Weights of a small mixture-of-experts language model, trained from scratch on English Wikipedia: 16 experts in each of 10 layers, 4 picks a token.
Below are experts of layer 2 (counted from 0) of a mixture-of-experts language model. Rows are named router (the router's row for the expert) and show model dimensions 0-255. Each number is 50 + 10 x the weight over its row's rms, rounded and kept within 0 to 99.
After each expert's rows: "gets" lists some tokens that make up at least twice as much of what it gets as of all text. This comes from a sample of Wikipedia text that the model never trained on. Tokens count by the router's weight.

# expert 7
router:53 53 50 59 53 41 47 48 46 58 48 53 46 54 54 53 31 44 46 52 72 48 55 47 65 45 36 39 50 59 42 40 43 62 51 52 60 60 46 54 22 36 54 48 46 71 40 45 29 41 46 38 52 51 39 68 38 55 61 37 42 44 53 18 50 54 45 39 43 52 27 48 51 47 51 71 45 50 55 40 41 46 47 50 53 63 38 59 50 49 54 65 50 34 48 58 42 49 47 61 35 26 41 46 65 59 65 73 59 41 44 53 37 51 54 44 44 49 48 61 59 52 62 54 36 64 41 57 62 70 42 34 49 57 63 36 40 78 37 45 56 27 60 52 59 63 49 52 50 51 24 40 57 58 52 36 51 53 65 37 51 46 49 45 44 38 36 59 50 59 63 45 54 59 52 38 35 47 38 49 41 51 31 38 43 58 12 41 33 66 50 56 49 51 49 60 58 39 51 55 50 65 60 72 63 58 47 44 39 56 49 51 51 51 48 42 44 63 53 40 44 53 49 51 40 51 48 42 52 39 52 56 60 65 50 44 38 54 48 51 52 42 46 56 62 55 48 63 36 65 45 42 39 51 42 46
gets: " |", "|", "-", " a", "1", " 4"

# expert 15
router:49 54 53 55 61 55 49 41 47 69 37 45 50 55 56 52 37 46 57 50 69 56 56 47 52 39 47 34 57 60 45 41 43 53 40 59 65 62 54 49 35 38 50 65 53 53 47 49 32 55 46 35 57 54 41 57 45 42 56 36 46 43 53 32 47 38 49 42 51 47 39 54 52 40 56 61 41 52 45 44 51 54 67 41 41 63 34 46 42 41 62 54 45 39 46 54 34 56 49 67 38 28 52 54 57 64 58 57 53 35 49 48 42 37 48 40 44 38 58 56 68 54 67 62 49 67 38 56 62 61 37 47 48 51 67 39 39 66 37 42 56 19 76 62 53 64 63 33 37 58 16 51 59 63 52 36 51 65 58 35 60 51 49 58 39 60 46 57 39 61 63 54 37 51 47 35 45 49 36 39 47 66 46 30 50 51 22 42 46 68 49 54 41 63 50 66 39 34 52 53 41 61 49 66 67 56 53 57 36 51 46 54 51 44 54 52 48 58 54 58 60 54 47 39 29 53 45 35 57 38 44 48 66 56 54 46 61 49 67 52 51 42 43 55 50 49 39 53 38 49 57 39 38 52 37 41
gets: "\n", "-", " ", "|", " (", " B"

# expert 12
router:56 66 57 63 67 45 40 43 53 56 39 60 37 32 66 54 42 41 44 59 67 37 57 52 63 51 46 37 44 48 51 53 37 56 44 46 49 55 50 45 38 47 49 48 56 66 45 43 51 51 50 41 71 59 38 59 27 43 50 40 46 43 54 52 44 30 45 51 62 33 56 63 67 35 46 50 35 65 53 47 35 36 41 59 48 49 42 63 48 53 52 59 43 37 50 56 41 48 48 70 40 45 39 38 46 55 61 56 68 54 44 40 36 31 38 47 50 49 41 58 63 56 58 52 23 53 42 57 57 58 24 31 56 54 53 46 55 65 39 47 76 44 60 55 69 67 44 35 43 52 39 48 50 75 59 47 50 62 52 54 46 45 39 45 34 57 42 51 41 69 56 36 45 57 36 43 50 37 47 38 52 52 47 37 41 59 43 40 36 54 54 57 47 42 43 59 49 41 54 53 54 66 66 51 48 64 55 49 28 54 44 51 50 49 64 35 42 48 63 39 47 49 22 43 40 55 46 44 44 36 33 56 50 71 57 47 40 54 51 59 35 29 50 52 50 59 43 61 51 53 53 46 37 47 35 38
gets: " and", " to", "ing", "s", "ed", " of"

# expert 3
router:54 53 54 68 70 50 40 38 49 48 51 65 45 36 52 53 37 37 60 57 64 48 60 46 65 43 49 34 45 47 43 46 39 56 54 51 54 53 49 57 37 36 46 38 58 77 49 39 34 49 44 37 60 49 35 66 37 54 46 49 54 39 52 39 52 30 43 48 45 41 47 57 54 37 49 54 37 60 44 36 54 42 62 52 48 61 30 58 39 70 58 67 47 45 57 51 47 60 59 63 39 37 43 51 52 66 70 60 55 45 39 37 37 27 41 44 49 40 43 57 62 62 69 61 30 54 46 51 57 58 35 37 53 54 43 46 50 61 43 44 63 44 64 56 65 51 49 44 49 69 46 59 51 59 59 39 48 51 57 47 47 58 55 55 34 34 46 57 42 72 59 45 47 54 51 40 49 56 49 38 42 57 41 38 35 67 40 51 41 55 60 67 44 43 48 62 57 27 45 56 53 68 70 65 56 57 57 34 37 64 45 47 53 45 53 35 26 68 65 43 55 60 39 43 41 57 51 37 47 55 44 53 58 62 54 54 53 48 52 42 42 34 30 52 36 62 42 60 45 67 55 50 41 51 44 36
gets: " the", " a", " The", " was", " and", " is"

# expert 2
router:56 62 50 49 66 54 42 39 56 53 43 56 44 48 58 45 27 36 59 44 59 53 62 55 64 42 57 33 55 53 49 46 39 53 50 49 60 61 44 63 36 40 44 50 49 67 45 46 42 59 41 34 57 60 41 58 54 54 51 42 48 46 52 43 66 39 39 42 41 49 50 49 55 36 54 56 40 57 49 35 58 43 54 48 54 63 26 60 46 52 46 61 46 29 48 60 47 55 55 62 39 44 50 44 63 68 56 72 51 45 45 46 48 20 38 50 49 40 54 52 64 62 63 63 35 56 36 54 58 67 35 45 52 46 53 40 50 61 35 54 56 46 63 54 62 63 58 39 44 60 42 53 49 56 68 27 50 64 57 48 65 50 54 58 29 39 34 57 51 58 69 37 47 57 47 41 44 46 36 35 48 51 39 44 46 61 22 53 42 71 59 58 38 42 53 77 55 39 44 49 52 73 63 61 55 59 63 56 35 59 43 59 57 39 51 45 39 68 55 47 60 47 47 41 31 59 52 42 50 42 56 63 60 63 55 51 45 45 51 42 44 36 31 58 45 59 50 65 43 60 62 34 41 47 44 35
gets: " the", " of", " and", " in", " to", " a"

# expert 9
router:53 65 63 50 60 50 50 32 48 68 38 54 50 47 49 51 31 50 40 43 57 42 49 54 57 30 44 50 55 59 53 49 49 49 56 53 57 61 59 53 31 38 55 53 54 58 41 48 39 54 54 45 50 55 27 53 38 51 59 29 29 46 43 37 50 39 33 36 43 41 52 48 64 40 57 65 37 68 47 52 35 45 40 54 23 50 36 57 42 44 40 63 46 31 54 57 48 45 49 64 45 35 57 43 46 63 49 76 37 38 51 47 40 47 46 53 48 38 48 58 59 51 52 59 50 53 40 53 71 60 51 38 50 59 54 44 37 58 36 35 57 34 70 50 48 58 39 41 33 48 36 48 71 59 68 38 48 51 60 47 61 53 38 47 49 63 29 39 38 55 67 54 31 68 42 33 38 39 46 32 47 62 46 35 48 52 35 26 46 59 44 49 54 50 46 65 38 39 49 63 48 67 58 57 34 66 45 37 38 52 38 50 41 43 52 45 47 56 67 41 51 53 38 48 52 58 49 55 53 43 48 59 49 72 52 41 41 52 52 43 52 36 51 63 53 63 41 50 58 52 55 34 37 55 38 41
gets: "\n", " |", ".", ",", ")", "s."

# expert 8
router:52 72 50 48 58 40 49 30 55 54 49 45 50 60 57 42 24 43 41 48 60 56 55 46 64 39 41 41 51 59 54 52 37 45 43 48 61 61 50 42 41 43 52 51 52 58 51 51 44 56 43 33 61 61 37 54 46 49 54 39 42 48 45 46 64 38 42 40 52 36 48 58 52 37 52 63 44 47 51 43 64 42 53 52 42 56 31 55 44 44 51 74 49 34 56 65 32 44 52 58 38 32 41 49 58 68 53 64 62 39 45 48 50 31 50 56 47 44 47 65 60 54 56 66 45 59 22 59 51 59 25 40 50 49 53 39 38 68 43 56 58 40 71 66 58 70 57 43 38 55 32 44 64 70 72 43 54 69 54 44 61 45 53 58 33 55 50 59 41 59 70 46 40 50 48 44 52 45 36 37 52 57 47 36 46 51 24 42 47 63 46 62 46 40 49 57 46 40 66 63 57 66 57 60 49 62 46 48 31 64 44 49 53 51 46 47 51 62 55 45 50 47 45 34 36 61 52 47 57 36 48 61 57 70 61 38 30 48 48 52 45 41 50 49 39 61 46 51 47 43 63 42 32 49 43 30
gets: " of", "-", " in", "\n", ",", ":"

# expert 13
router:52 56 53 59 56 47 42 34 43 65 36 50 54 50 64 41 35 40 47 57 76 45 46 47 59 36 40 35 51 63 47 42 45 47 40 59 66 56 46 40 29 46 47 49 49 61 40 45 28 54 53 40 54 45 28 60 38 53 50 45 42 44 62 33 68 40 49 41 38 48 40 50 58 46 56 65 38 61 43 53 45 45 53 43 48 49 35 54 47 50 51 66 50 36 46 62 40 40 46 55 34 35 48 43 65 62 55 69 52 46 36 47 35 49 59 54 51 40 54 59 58 58 49 77 49 62 50 53 60 71 45 46 53 52 62 25 48 72 45 45 59 24 72 53 46 57 48 48 39 57 25 38 66 55 56 31 59 56 58 38 54 44 50 47 46 55 44 54 55 61 65 48 52 64 47 32 46 58 31 43 48 56 45 38 45 49 21 46 42 61 55 61 50 57 44 58 49 37 48 56 36 65 65 77 54 53 54 51 27 69 48 60 48 50 52 40 51 58 58 49 41 54 44 54 41 52 46 44 49 47 49 61 59 75 48 50 48 43 56 56 48 44 46 51 48 53 38 63 40 59 55 45 39 44 41 40
gets: " |", "|", " ", " in", " 0", ";"